Weights of a small mixture-of-experts language model, trained from scratch on English Wikipedia.
Size: width 384, vocabulary 32000.
Training: 305M tokens, 4647 steps.
Below are experts of layer 7 (counted from 0) of a mixture-of-experts language model. Rows are named router (the router's row for the expert), gate (a neuron's input weights, with its number), up (a neuron's input weights, with its number), down (a neuron's output weights, with its number) and show model dimensions 128-255. Each number is 128 + 32 x the weight over its row's rms, rounded and kept within 0 to 255. Numbers have three digits each.
Before each expert's rows: a language model's description of what the expert responds to. This comes from a sample of Wikipedia text that the model never trained on.

# expert 22
Description: Periods and heading marks. Sentence-final periods, closing parentheses and == heading markers, plus decimal points in numbers and years ending table cells.
router:161139177119161156179130125097125179193116145149089157138181137161112175174165163177136185130127165128157140151170089060083147148114109197077100123131169084111165091135134109143179094175103196107160077119152175081154135119158156087104128102123107098141136090131130096143121136136111121092129157165142134175107081199174086212100144138075131137145119118118144096107068132058152107081116
gate1:122126093100103124142118136129168137178183154150147104106119041146151100100108150123170173128107137154155153168111130092083112116194195147157074110131202136188155127159079105115158130127145159125105136111135162107091078133102161131099130167124114118110148123172167146129145138096169118078138194139227137100111135124125092110152123116153103142100088130140150098128144048161049153152113
up1:107117196096160153139154133165124071173077086166085140161119122120120152105150092119111159137127171115127150153116152117084141067136098119093119127070182184113131040110110096144163164139162130154036132087090132140147121062109124102156176121082118138115125163065150149180128122086091130115189157088181107083116167079113122188100146187148151149159089122138170164157049117061073178138138
down1:134168082164172099153112160147132137093090148159109137166140139102130160238171182083151133155142140177081094111162132127142132100149172151125129139089131221090105142059151094135076074134127119093136140116216138129054065125092082094156122125099117089146101121102101171120112134103134112129133117103133155114150138108121150120110114180149170121188145164116129143154166081122119147104159
gate2:092098091154167147059161142080127127093168145143143105131181153137145139122140152094138121121130096102128096145090159099158092125156125065099166125134162101141129158101177171147111139126113113113130063109182046110157117119083149089131193105156115130097164134133096156115194151117086150089136144119093139143107123121189097192119159148126152092114108173148086162149130104129191128056023
up2:134152107143125127144099210153089120114136110128125109169116106132075101151120104134119120063104098142134150089081113092180124093170109094164138143121132161108126134166109114174124162099122127091093112113137054094143129117100161138144106113157206146129153111110110154117148161126108144147151123062161122141166172099079165067110127027188133097123131172110174096059156182147111141060113
down2:093128092163128087118110103113108089109106103111113130139083142143071128131147089077167085100155114146086060086109110191162135104135083133139087169063057114131072083113145122082153156129152095109152136127119175087125127108184167115071129079104163140152093132127116110121141089148138163113109117102191080081145164109117112130105077059142137138127162112125099183144165169176181099083116
gate3:158135111098085195141129106095100111137079131154089062170137118139126129087076192134116125122116111109192123158148117136129073115137122074139097068082086107098149117152195094124146149118127170126088136130149173137126146098128090104141080154160172081073120112141096102131162094195129116146118164121157129168095194161111074137156152161156124115126102160196182137153148103144119108086181
up3:197132114101120119101124121126071106111134132074127122118111115117144139149096113160098063079061172149150118133170115162180133096186069111146156138085143130124098125073176091166128108128132097149164151144123178128133165180157211127139130119136077128097115144152062154087148151063178139142132198123103211137141122112179101167092156153091111138176167112115107168091141135188108155142215
down3:147132117147063092144116083166096128151116127112155128127158157125106170096072162129088097091184134128186168182124130119127111080136219158147106114133148125075167107107120148125107159106123193089160146153086129167112143086088110130153164136162183122085099156153079123179126062179122153116143093117175174099116129147088116106172125130170114105115141114134152108170123184071155106079151
gate4:091146099071101121156086101095088184082156124176110121124131153104115100142123100114120062220119158154066135194134133121148148147139151154126182142136156124097134127097111114195129082085115184112117137139122142119186069163148142132108144147136122113189118178113100132089129077140111138070145213145179150059197176101135130141078103109100140078054162184155077125061140175120117118120145
up4:144141104146117171119110107061124092079113095140141147172138120124052176105094106190103113168158085171129157169130141136112104124106138171097203088118191139131164167175108197099101121131178083179175154149075120147147154104118084110116147147067094089172106110126113184106125086127101149131137090147097104088078019093124133137144137084138092141153124081176160117154133067126144078191126
down4:088111074149119137119154023112118132081133080138098128188081157180104119053098143163106178136124147124106165124177164152101128114155176151130097151131113102095180115085204181130160196109164102118116121129159084115110131105089095174090107131199111114106128101124147158152164111186168129117102094167148158140168116146091124075137133136150118147117144114145133090113168074168114127121099
gate5:124180086122108118128093210140161117133146133120115124115113111135138148146130179145132185117144140120173174130108116149093112147097184108171137163129139139147082109115099137151166172135160196102166180155174090061121142141116143122123136140169130045085148087145148173081107141113117099070158134129210079164126095119136112151132150133099162120172184127126185151102156171119120107120136
up5:166144192145087120110146128078111116123120169135158101089098103109091125070151092147147142139144143120085086208119154093104093151102165149060103104144114094120117177078137068119125169157142122176118162118161094148149152110180114142168125064081079167119139135131147125080182121127073079150153157134144150112136114162153115105159104036075084103162097125128149092102137067155090132147137
down5:175142138166105077113107110152155111119126122135130064088172123155144120166144080154078062152123111158143148099104157119132104066110148133139127152124146120120142121129127099159143148156103145121083172145140179117108113127179129187158111100160181132102055125147181209119188095104110147191145113111178104160125118151099065178121148136134133102099149151100097096141105122160119119051136
gate6:143118125091092057151119126120131124132108154139119162079129129126129131179102177128054132089110109147160120201066119073114116127129113077101183069181098200133116157120194103148136153146093108133129121129139079090161075185199101096065135109144124106074127122110099133103118125173156167131164133136166139107139156156116120126139092179095061206098146173139116142105099159173163145098134
up6:137165147130116145101132086168115193145185212129138089137172175113104143094129129108158178134108182162119103186139108104115136131118149109145128162175128153120156147118150118176194187127171163079117138138112147189171132141119165171165052092152155077133155149147167099120093122129079102124141105194135134145140107163135117101098129126155160115131073128137151111144129081148108129117116
down6:098110091147139153065100109102129123193145143078128174116137086186109180117187113105106180173147194110179110084157127114106157120130108168140114144156152156161098090136173136086155177153208119174113138138119103140091151119196161156117114123206063196069116099142145167133101151116135114134135161148100141158188151168137155116184106063107066045118224139116097158130122102114109114139132
gate7:137140176187117128147139112108092115115133159138130125149164169176136183190093128118102210132170151147179090128103156055062081152170118188117030129123136145121133077118115135124124121127101138194124062156152128117144130109078104168102068076100093116142124136159111150152161141128147167094121137158145116141120117144156111154104189166074105147184112128157123097169149119194104141069144
up7:151201141129082175152040166044151138095153154120126146093132159113125151082118108138112135102147098107098153065088114124123126046076136097141162102137156119143129151095089084144122109125092179109150092155154121119134152099137078178110179060146091115150112102115131140156153112127122134147131141134133167061178186105115153119130129108136137207154167159102096135114111133174064072104056
down7:093100088101151081112134039081127140138167145153134100140140127118078141158129169214097139158105126100124108109120106087196140153112148147085071144105118152130118069169119151152119128196122110160088115131098132165098117115142137158140126159101150103146071064145114084093136131127066134126141124106083156134108122151174148128061164111072118134140112088054148117097148102131192145127155
gate8:178132154050049143091152094107136128112134153163112147132110077113134144107146155131148160116150108142117210155180092112147084145115149136137151201126079165079130128122129119164144122178116087108189166131106100122194117168159185134124089103106127108116094108115132092177086170135118135094066143241137106177107141133073116038146133126135103148102170162138164092129086131112169168130129
up8:119124079137111118081138128118127139154171132102151166116177114114108132106144152208121084135146163146076057098095073107123131094151171116152141128075174113087095124174147156105146102131173197066138115129178108124090100144134186122149179120104106172146158103086128161111152141092102133149130098114151101118128188119121196197105106152137151125101133116106152094129125146134102106094116
down8:103112104070112113149160114128143079148108141126139080119125142177082039183191134086122144123139114109160125091167093161111139135148156064190105108115083121101170133129121132156116160133100106172087122108115098100187115150157128102161160159164086117140129209152092172116160110161105148095103124176096090099113143200110097177078122167133139127135114085057103129187155135070139126072194
gate9:168114104106149125137153065181158195116044145109134131131125113172151104161157154122145056124109125125166148135126109083119110165111170190146167118103090154070099122095127166150096150128123148130205103094152103150145140191135062102136121165161150134159118146144164142070148110105143083110116159138159074139141084134203081166117123158071116158041132146122121128140129155053178165137105
up9:114061121167111152141172172127119115101172170062103109188174112121173140149101080076168138144167120125101149114091129132169128118114122098098141178138135138068140212161141151119121144122166136139126129160186145085165113129142160118137153077125120104163145143199124149092116178205101145097133118220047107111132175145129146140107107153165179195076093129140133087098090114173112158149117
down9:128138090118171146145112147135126169078170087171133102100091141110145152110116108103139093168154171150113099117120100136056115175123120154125079078207123134158143124125151094107139133138122113160030101121142167155152117122100121047191119132096111150146195188115104147154087096210152120145083159178140071099133158127112166090171170135108091182137135134221122182091156133141093078139151
gate10:175141142080133102189117136185110169193066159171094164093125162138121153091144110111128086098095129173108173124117101170143110091160119139142165089110118142117174117141147148133118138100081089154109106156172141076173101094090137121155131153094138174123152133168119192114160165158154222172122146136145161088158224139119139113162093183126163157191072118202141137130115095147116122102121
up10:110114141108033113144075121089154187090153127100099129110141147139145133079099061136207139093118148141142158127126105076130089129186184123161093187103154124143125156130092131146115139144125110118104123135109135126212048184121116117201129141107107109100136157132099152067080086178114111167159080092166149130102185145201137101151102095099205086184134121155130117120130073152214133120158
down10:127177137139116143106183187138152155130123088179085113140084109171061132112123117140118124113162129137104101160150134186150143108167100117155116118134121122100105066063125065175111153130139096115113121166122149093133194087061121122080119127091127099196105116207132176106139116180139111151041143135091124092091144103167101143138088159087121128156099081118148164137076121132085116129129
gate11:116106045125117096142150158116038128125104112138069189121133098146130148107111143113157101132152096170094147145101134138114118203168169131138113171103142125109118094091121121080145124140129108107159116091123128144119137129149137122148138105192139170207099114075098109135122065176167104112155126153152145146096217098099143088122097149131083115119124099146080081099097064164084109058211
up11:069142069184153054129141111114194113089133154096110064145134115169153127124073099106159086106138173130150111101156171181108194124131039134164147080123106106149180162134133110128153139129134163130168128103099118132070108113054149135135131099121137149182133123142164132078201147131142111104115170131133142185113118110133140187146123149115091095183097143105090151150125120181096132091134
down11:123046061189099180162175085160146117149133113114121103196166144152166098091162107044123117070121124132135109128125140141156118133123146161142107141068147077133098063142110111126177082119145051141164145136110148121107146144150115140096167110157155158169172123149133108111135098164159154127124107092234117105085101078132147116142106125090108101137217074182145128114123111171141082149142

# expert 18
Description: Apostrophes and capital letters. Possessive apostrophes after names (Televisa's) and capital letters inside acronyms or call signs, such as KCOE and LLYWELYN.
router:168167124112085084085161131135117109113110088155167078118108043111101151119107174143154133189142151151095174106166161187069149098144173198120000175133158126164122136109142191143131115092083142119141160100158141104139073171174148136159102087149152148138144123156118110119101151152083048104134074095172083102097137107140071145137181089112179105044102116150130132166149117103074120070057
gate1:094063152151088156167111067116187171150179075160062149137146133108198173103147070133160162140091159138105100099099119100132124123120056081100142179133171133125167143142145185150090098115140165097114144122134142083161094155140119088170134148120126141090124086105146131125103169101170099108142126133097188115143147139137141170119128169112080098130156066123224136114181182127096192059139
up1:124082102203108091102123165133169107105165146126112091104154097104126144139112126157159140151118121137152159147078113125192113187132122133117141106135128144121164121145127162139121127061115101126118135135118138098036116160160149144089145140185138144090149111138174103086189190148070149139134141141082138145151154158139139080134045153160132089123080092122123157095136134147152160025090
down1:117127159152088114134140096134148084115060129127099187123111148134140146144132171106151131163149212152081189217082149105143114105145081070136113101178104099115200106137153127121098133095161150167143155159109178209083084128131125112127114089129109149123067152144141151126142113157122208125174068122097152103119108169111181113169093142144135106167111095100086176102080196175158204086115
gate2:178188126123144102148132205103138072089176104107118086089084101078152166146117140124135177125171133142104088113143104100100106117183131122112148154077170142072170153122160182185093195191109132118095145115172071147175082118100159082094080128161108159123112096139130178140120101086066129133175111124157152166116125147142084148130093181109152103069080144151174168159131101130135160101172
up2:099128138193134150082152165147139183144087119158141158086139104106099099119092136131123138093092083142117115112156137143109164156088099131144120136099096167199125103063147106137138139108123083169121137141156139155143131118139149175129136154143083097144119138151130158118071205134128143143107165087130127098063134120143188164133132089170093144164103181095085120118142151138118072177107
down2:068161115144157100133142071062163124117137121179095108121073165130144087163121067128125139137142086078140176121157078131114093106147128140133058107078097149222140132133100128081092152109111127151080156115137166166154117114181143157094179117137137084141121146152189107118109111108138122112115157092172053119128109188142186144156093142139160164133120105086144092169116136098136089072089
gate3:079169100167115100165143116139118096093120087150157105111118087087142131156119118149124116173108090091066103169106098127167098104058172110147151141145114144134153088153058143135095140036137159140123065116103133126174156141109159088194134193100108119141163095165119155089131127178105083145137106091145094137091117090138106105158155051120089137167168150098073045128135189137118156060104
up3:096158093179117152056098149134076129204146097139148101153149139090134165116127100173108121100103191193204118124110096132088127146129087153159141160100166168166126104086153198109089101099070120131160171203180116142148196104213191148132138131102069115116100087186117136145104119145145045085120066157145166093088137121091180130130175051117111137113112120146101102074132134128181140167157
down3:123183154106101083217156180151137165133127165148128161127119114174085127121145094086118164187133162171150052172110113089132159120161099157175146165086142165111178139125141115083083154144166084183152094107094141105123148091139111134124121073135222152070132128131147137123161088097115131150214120136083146109137171119181106117112124127168144157127139125144117151122107109175148127154192
gate4:145115128078123171138116153052096093138160131156114134148028106104086167061096102199128171168112099137137102119162081141135190086148164099139127116165077195130119156085068138143116112129146163175173139081124119089134128070139161055131119120124119131116123106171134142142113149088061121104158148140132163188153118144174089108123130107131101091167139161168105064072119096086163119157142
up4:079124145098136076163130123117179089135113178127153155117063183082122099110089106141143231119187101081164049093121095160135159118127118098109189128142200123166134169159086110107099115052142131130121107161096177093098129131148172119182107097144095176060110131176123111168085095135180151133099131119135148157066140160076132150136127114140118119137143151082124096088079118148079111148158
down4:081141062112068142147129178167152171139109108095094170101140129104097114117128148174094084163096124141137130100160193146064125147076175075104063137155195133119085135099077148184134154065140120145128145136141110143152116115120131136153142127140235095133106184133045132115163165147119089134116116112107178126084087105145101113138109106129139170109141098172099073089096162095135128147122
gate5:106130122111108087135165114156091069155133138166159164187159124141112105115203141000128141148169115149134059145106089162135144114122162121098153168139133102101104125093143109184138119154119121107058114069175138171116176115133083121186128147099165126141141122121183083181221150137104143096109115114117151165089115133111087139172110060131144133171113149130141118131120195156071125120160
up5:173128118119162203124122159154094166126148188083104094145077132084094096125125100163105077104163161069144125097087091162161202127195134124145116100116153135101142107181097143112154179107133179088122142131110100107128121117158142112142125109059114190129099170109103151153094133095135095139150114160113133120077103147125147068121120135134141118183149111082102111147151095150161141146068
down5:163150089113204116076083169088120086133138121116121051115071146161119069087090101054085179072088136104162211139157160158162128097169163159114098140127124140140145165142121161104145121122091148108115124124152120098095176186124037185162079101135092126119162191115110176106120122128198147140113169193093148120158112114111110133115103097116164131127153146134147126136115123101117143083133
gate6:133142108140145111134059105148180126142091118142156057120152174077068096117094095102112132195078139115071120082129072158077137136116177109107113082128124078185192088125149214130141132181117128127083135108153125120128174073120079086105100112192125105081111167090109139150163100092084159135095122119136132129109101176172140138123132077200180138113160123083096168091146102147164182136143
up6:121115116168166167101178160117092090101165192158101150115130154139123179137159145122166142121099192119123155161132173108132146142188167186145147130124099117063139126079168163151157138133116144172102110137110183178137106109130158112155100132171106153180090134143103096077134111129194109145055091122076096136127127170188125124130076166076099151109098173167104135144126175148116179087203
down6:100116084134167171122133104153129160102140117181158131103123105121138123072089122092098031097148134081172129078123127099144170143122123115129130143149109141114166120214148128131127175086114159109093127145140114116054181143128145118163124131123179154141032193175162099125176202134107131104109148102085093105145115147077118123134100116135114161107125175099158116154117070130127156132139
gate7:157115155113103149115134093122188154172115101103137108128142095118145123148108154171122130136140079135170058096140121115125145124163156091089171148170103135128145136149087115137143110151147092136100159104158154148178182165202134158125110156103119126164093109144176088121136143151185137146042108126103096188094144128186173189149098060154123123114150110062113137129128202133114087139139
up7:120129136148082139117160154136150108128137154142182092139110144073154150164144095107131048113043149121145175150170156136106153094118092136129117169108112121107171148088080110092129129065094195184110156116099106093089162090096106121108146175151080180068101174091145120157153088084167132156142200095108179196152155109099156167111093129118172172174134093137133130139099052129131125178131
down7:122108142128172117201193153146114138145087134106124102092099165060136146129123116076135096109151119168208123116110148108074120154133106106061114112161140116135131135119088145104127149151118117108119077092142123115125151133159080158113135110170168127132181101087135148146116152092084116210132135092129130044169110055126124120128149129158175168103109120133154159104064074092133102128123
gate8:158146140161144113087123116106149125191112114129124133130111089133130105172160211135106115134153097109132187105132182181130123077083121095085108159148171134139129132098096181133109143080093161177118199163153115035110172112139114179108134088150137121107121119149103171094137202134123046130176136113184127144067139094141074075142114211122127125099147130177127161131138141124141143117125
up8:148122126106147138125163146069120086191109124159124144121001154158098116149149154135117140085131179201165156121107129125104131075117082209122111139113099183131129119077142200120120126098054118100097159104079060178113146155151170120116104069117110146134103077144110108107134091156114117143148137152132154093109189140150136142138100182141122155136136179146097128109156136110123174070074
down8:110204147073145151090080185124122189119122152143152180137112139101146146116149105107094074181102160097197165127168119156144134152117152160156143168076080136130147155177157092132160128111138132087131152127109094115126172154145131155141073121162111133088097155163122084088130134119117092118156093083131135135112141123138115156151109116135090112140092115163112184178085062107135112066106
gate9:126144071149174099109098128132168132158130171167119136160123133093116085125076164106120159178125136165130145147096187119134152101118067080115113094145153135142134165143209124158138127092138147138184128099158097116137147100158157125156096222153119113105157105104120108101181123091069129087112114112144187167139071169145156124092147136145070119122148098148119157129135138140141099104064
up9:146177099119149150121127102071086125128193142126145133171125183141117147115098120117121146121194147142140116113148081111142173155163128153118105122154115159075119142162188133194122148139129092123134159126174137172208088046171127078133086104137130126069111107173144103098181077087107114140087123168137154176175129106170128153124101119145107142213116094070148068131174119130114160119114
down9:069115133170101147140144194140181089166124124178087132108128115128117157088143127127200117155128152125196080119168148185123141167078151142199149145159154132137103100080108169181169114166135107106174073133166154122109135125116148095112121105128171175125104124157130147124129101128126134120093147089113137162113155113088098120143153166124073193110099138069132094078177123109137129154170
gate10:063164157137126123178139145119085059125119158142164182092128150139132166153118155133169093123122068157136147173105068130160089092154112195084120076147116080163090132138113114135132119106154027113153116129124199185122128147130112136156090124136092171137145204134170203116147135118141113162121117188131117166084115192123110146100161153062175114073185136077158157106140161094117067149193
up10:094176102141128140119168157145168085101158137146108150152174111101071105080111133118170108144119199095126098168162159139067141131174098128116163132133114114089101128075130068113117117112155109175147113113126058093112094149105110158090104166132170092175161149153087086097098097153099100141102137082169083144128145083177146067128154107132125086153147142063156127108149115154141152075146
down10:127147067147170157134152149126156093140094213158079096112089145211104193131087125143119110092132097133082142098119103126184079132185150126098192155145108100097079134080117099121128115109195103078142069144065000172161128116134075153151122084127147078109112162142104125142114151120092046093122144105134153141125121145115131120108075133123099120157133137152154134139101155085115141121140
gate11:111162112107102100133122114067165139080180155150071097121146131063117132104092095045157125117144115109147141101155120184123175127174052079105143138127087160125161142129190167166142113118161101112109107137118173143164115118141124092122073124164164175112068094165150156104155149107173109103124124181170147150110121126178133168127107135167133135158123096140159107121146173100098078166105
up11:175129158096141136199136162138091137091127115101139125111080112175117108076154143131149084214110158121104125183125140110116137181109041075102172171123146118119142115100161110194076145078121126179138176056149158110129108136156108061137150123137095117153150167095073141106131121144149128113176148125088127123110146222142170128148094071185087081198137109122093075147134171118118197069099
down11:183114124133048110155188093122079141122186129109096078110114116180146154143128119151095144125129102128101151111175110130137064125140084154088124112062108110113189144119143086098122151142075156109077113160149121157116170176191139167047155120103132105100133104149111129125129081130126148080160104169102114167123097136132131112142120146141073164161097096113134092113102149122121073106197

# expert 20
Description: Function words starting clauses. Conjunctions, relative pronouns and quantifiers opening clauses, such as which, that, as, so, most, often after commas.
router:155118231130180139134090147060083123125124083147111119119127188163122120172135171144114160163068127120140053072099188103216105140100104132113095150134122171148129150112121121148139089144145112181206165150193142131114150124126132093145123098060142106114105148145099162112162178102144120102111179129098062137166118120144132132106131160108114178095125117099131110131165094095142120102150
gate0:119134109129152089109116165097081129134119092167116157127136122101106136093123137185158105132105065104122106124114137115096084125188145179123167045130109165141172156072113128131169118173143138162151145117139175150127144154158127126131054135103093174109103155172203138107156192135125153104136137147130160122129155134158131151107184136126130125142169090067238139063082149092111149129156
up0:128157098104155125147157115140054144113136185141164130151115120171123132146102110118089107183127089136116121118117168140156086106132089150135096129145162133150138195144122174174152147099189156148151177138114116088136120106116129203111152084094144089119092114162127110139170121100171138104128099118131186077168125149150133133100178100148155144135110097118151171133146063123118134088127
down0:105104173162145160120114102100124090108074061145111113091101125112119181150134111206143061075087133111151092135098083159130135153126078152201135141181103126113149163134125110137135092161120104212141089221134115105124127173065141073101112134064204096147097121121102131111138163170090175133171138177163131161101099138180095106095154151092156091166186126083129064155123127047137073123117
gate1:148139110142141052125117171104168089156053081156131145124098172102217103109119146105137111060135176104145131199151079127069097150116097133146110096188148117194116093122122079087155127115119145112108154078157109099174156195110172104134158122131124138131145104108104133095140137153117089110094180115147094098165102080109150105111136160114098141056140136084104138110144174183141139119128
up1:039130121159075085102180157161138137115108162118115118144166126177137115131159168131097123132181187148121176113128129097101126131170043059089143112134133146088051140155163113104124145187124173129118139136115120173094060120095145080163140082115055106154185118102138068088126163063149154098078176101099084118148126102137141176115126143127108045097098105119116136081133130146119088140039
down1:128095151127127100044073142106155141111130117154117193168123106130164123038111151150166138150047061120127142160084131153116073126101096143140127196097132124072104135122112142097143122133138120100087162132133137149153074151161114112131126111140117068115155048196120198163139137170123141145130063153162188093114123167101095131117137191102072144142172115170121162160101129058185151163170
gate2:144160187125081133040091149137174066118103099123166126165130072123166191175099145135146143124128097151103174132109119106125106123135127175114080150125090007159155102113101132099140079158122105151127133170089120094131118154123085160119167145162113149194110097135139114192145140077087065164143141121083119180134136135144170134082083164066095092106107125162146114147158055146090102154126
up2:127153151115158146139136091152085148220157100118167172116141192071106131157093097079084114124142141106114152096133114140132154155173138117095144157190168198144106134103144096130142119111101174144110122082120149131140084147131150170160126159126139159080186109159088101119122062086098119095122152132137153123101179109132109093085139111119128129144064131120060072133140117167134135096101
down2:117123125094099095094137209189143119099192112142182136171112140116114162100129116147126099183069168133178219149163111180089080144154126100133156123113091097196158183178150107096140130129121074129080119146174139137134161123138170125135101133123082146058147103149130153126135160159131103152138129151077119106151142102121132147152112167220150119096153140125112209141085121133178099080169
gate3:132133147116130174175147140152171220169176164121134135138127105153156085088124134053091099066102117091139139083119070095138153107118130091115051122110086186166145113161149116152167153154131169101145154184106176183121114107112146170135138163058066114123080103138092141168099184084133127152117135110125116085090078114107137168143121103200047124178086115150113085068133096106125156132129
up3:078115111114148088091117184123096081193117159187114097083108106106152152069165123154124167111191183116106144153159174164123093123144129147129095164124149103114128128093113092057117186126108153118107116083091091136105149165146133083111133087071117140128146148140177082134120082145095099133103035181144076144168125138128118091150141130124150229104101163097123125107142122072154164084119
down3:119143129124066142108135084084122096162065120115141145160160109080113068106129167137113150152151137118114106104076182109139197097176137066137096148106137166086115128119119147146142107111141112120162092090099155178138173057114179184104178097089097118123120162147135129129133147124085119144084165132079104143095147194169104118248113090122096148160086114097151146162193167081128159157152
gate4:098135107155107133177119078081148145123132128102156100101163148150163153082101124119067149108074209083141178074130128152173154106113114110158143112116104178180124151062155098160178131129147165119114107105138106137137117137106181099075098104125219182201115143169094088138142104159133129130104144152141085109101097066158167127122147134080134149103133123163117090105131117091109160161165
up4:154176090113087079133123129113148162105094130100152139128147107130121069120128140126142119061089070120135136096134113119085099165093156130136128169134106132140158122139136111136226071112105116133080114171109132166129144087189093114108229111110144137114060091152127056104070147128105118070128120097066191137093138083164189100107095105170131116181119160173121156096139153115117147209094
down4:100102161200130139079164044106129134174183105154152134167130101096112083115137124138099128144125166106165102223090108106095122114182142119149154147151134130107120122121165138156140144053151092130164122168135145152115150134123151145136080186165116143110092138106170159144138082123141095107143169099125148135141114139151100112067130091164187201129174114124115135186155109114132077132140
gate5:147105134153123082071115116115163112157098129099158147099092130143154125101071112170194074116127101115147127105121169199123113128102136101095182057110166142109112104108130152204140131155086101153069180106146187132181098166111157107104099107115153135084096146170142140094146176180067154164125089109146174136107197091120134131118194118126094154099110144116157176114119128097164131146102
up5:150086108158123158160135131112105151152161119150118148169114116154098151098111096144059122180138159109141127152159133144125117143127092179147101170080089123147170127065140120121151122166160194164109166103159103105145128092142095167146179128150103100168132158160023155131085069126115144088088157140104112092135180106082144149134170192089135138077148126123118154129132119106167120160055
down5:107145125144118151112120063056131094117182153159181119110113091130162055093128111163131138180145170132184104105120097102120134143172083136078193178113176182086177102075123086102115121163099110140139116173138156110084113166165101125083168073107128098162175100154128128174112174110063091134128137120145113130096111130151090072181095116140142120170154077113175131110234127162131118152091
gate6:108140147153164108155171100136095109175030123119125138129129112080087131130117154120158178110175093157120136139202097114117102103187119120158104150115060125133130137150132096088113169134153122145157087143162103146151101105130120151115125102107146112127132117158152137108089101172134105167069105147059120183107154161073105122151086140119162167119171146112129114131146198063066089133207
up6:140113114196085107129123124125149091135126146109143159169142136123155090080099128139189055110135120048134144091136066142193162153138191100099107114180142107132150055145143176087107094120126109106082134076164157112106083125145110082204096164150110130164152161143126108107093109058092124090143149138122129077170120151150124110120161139138106131130057162100096132131114069130129174110142
down6:096114137124096180139094143176116108100104151114122132211093062176152097148172124140142157149097166077103162153127133132117151138097154138142147150105174114142163131080151134177139163144096116101168159156109141164104140153155123145084086132099083117129113169067123099113104183164179120131127127207115118112153141164156143065089127116133103121190130176127134132110220145118113119105086
gate7:138172118093128103117145144087106147148149129097146132068164126146106123104115164180142111090105123154121140133204113075116101148144126168226133145105113122132147101167134124094171063169087119144139125156130124118134121120106048141162098142111117118180139182089143149125138156159111137099122166122140048099145159074119165148130198116064125140100110159083145138131172103084127155146128
up7:174158112146125148119100140095109215149122169167120152144117104084124139152111149121102154255104135150089103156100139134132159092124079111140112103102164123120133122097085131174089192075215131132216083146124185187186097156150120172142132066093170110116137139124115090083153110118137106151090116086128185113137117117182177121152128080127130174133177107119093141082128107127080140105176
down7:166178154098061125147152173160155100144111153128046150147142113092048123176111121126089124125163137170162099113154098114095103109072145120171151134158115167159153149165154107138088084116117070139156134165081126127150167099132118153143114143119103187137162159146177157139102057091091142158198123097124090141096102163128115164160139099175169113102184159112135143038148106136128122136118
gate8:122131131147169136118093109141136189170122118079072132213090105104123155151105183106080168093130084143187115074103119129118165103055133105107155137159131109171180097121105137188155141151110137151069154111169141162102145074132191158159129119112152124113152091130140138167165157150160143144119145121144169126166110092115125148126136142152119131130118101178132178168141094119137190099123
up8:091047104132199134102061116083086140153178103107079157187111139105143127145144123166105132143153128094133179135072130180138149082132123134102170134121138111063083132092135163136150118133112130123146133161172110122149133133090168076180177115108076159077158109138131114118087122116125133157163126107159168086153095132150080134126120177141086083117076150101156115175133117075189128177097
down8:148160130113113155077070101114153183119067116125175228152095190152138143127148154066116128153148113103148131156111092117109113122180145168159146127092118091142065124060125152128048100089177100129149125204163148146184140108111084146120083156155131134141098139137140145136180106131145126166097099082121160123135100163118100146113188153140093079166112143107156115116142096142121096139085
gate9:110113121151139155140061157131104138120116137133101096123131100127083131126141140083171113152143078114147106108166168132134086082141120146134147156155154093103127204105132160150115146150173142179177052121095125118173114111163088136138113152076165123150134160114177141181138065184174134102148129126103105111154162084127162125126089150122114164121093107156146148116150112115154157102134
up9:139115089093094068193198139164119141100163126127101110215108137128128092133152131110132099115075094061072138163088125118077136093117083121118118135161137096118185130149150127093047099111147147119176105111129159161160136156097154111149115135129112073162125198116206128086136102126061177136101115147083152140107071135154087177096113111089141090190128116132129148093111137202110156118148
down9:152089168092104159114101179223101115110086104142161119188138117128146130130118098142109127114134151091135182139124132086183101156184153063106133164160164085121120141090050143143143193110110087114183127124063093130128114137164141160136179102130101143124090132098203190161138144090110103140100114073096146170140121105138106118180121126186095104167107141099163168102072090083103193097125
gate10:138207178102126068090128137110176157127126153108182109137167121062131142106130129130105095138145110110109112096156117097121113063126151150140121081068142172115100155086118068155177186138107081064113124180119103159167050094177131094148087113097155159173120119205169085122086109104106094140126097112147163109150175134186119097074111115154125147063110116119156178220148084113150116077100
up10:193091142153083169126178175107129160190110150174142108131154079150090073126146085124145146136144161129072094103108081129099186162133124131101163105106119055076148129122071077166112113156097107163132021127108221110137127179150101149107130136138093191187157123149108088120143142149084124119146145230123119151041178130111138131131170094175109057129159158147076087103127125107086091053157
down10:144115141146218067079114123215186095134161167109154132112137144118074188133132150132172093175155084095128079079112104119167128160135091135157082089092117161170155118139183183066141090189144124126112146099122088138103111135135126085088115069132099072118136179181141143165141111195087202116118065091063059142080135137127115095118163128134122110068128106179174139109148153137162153166111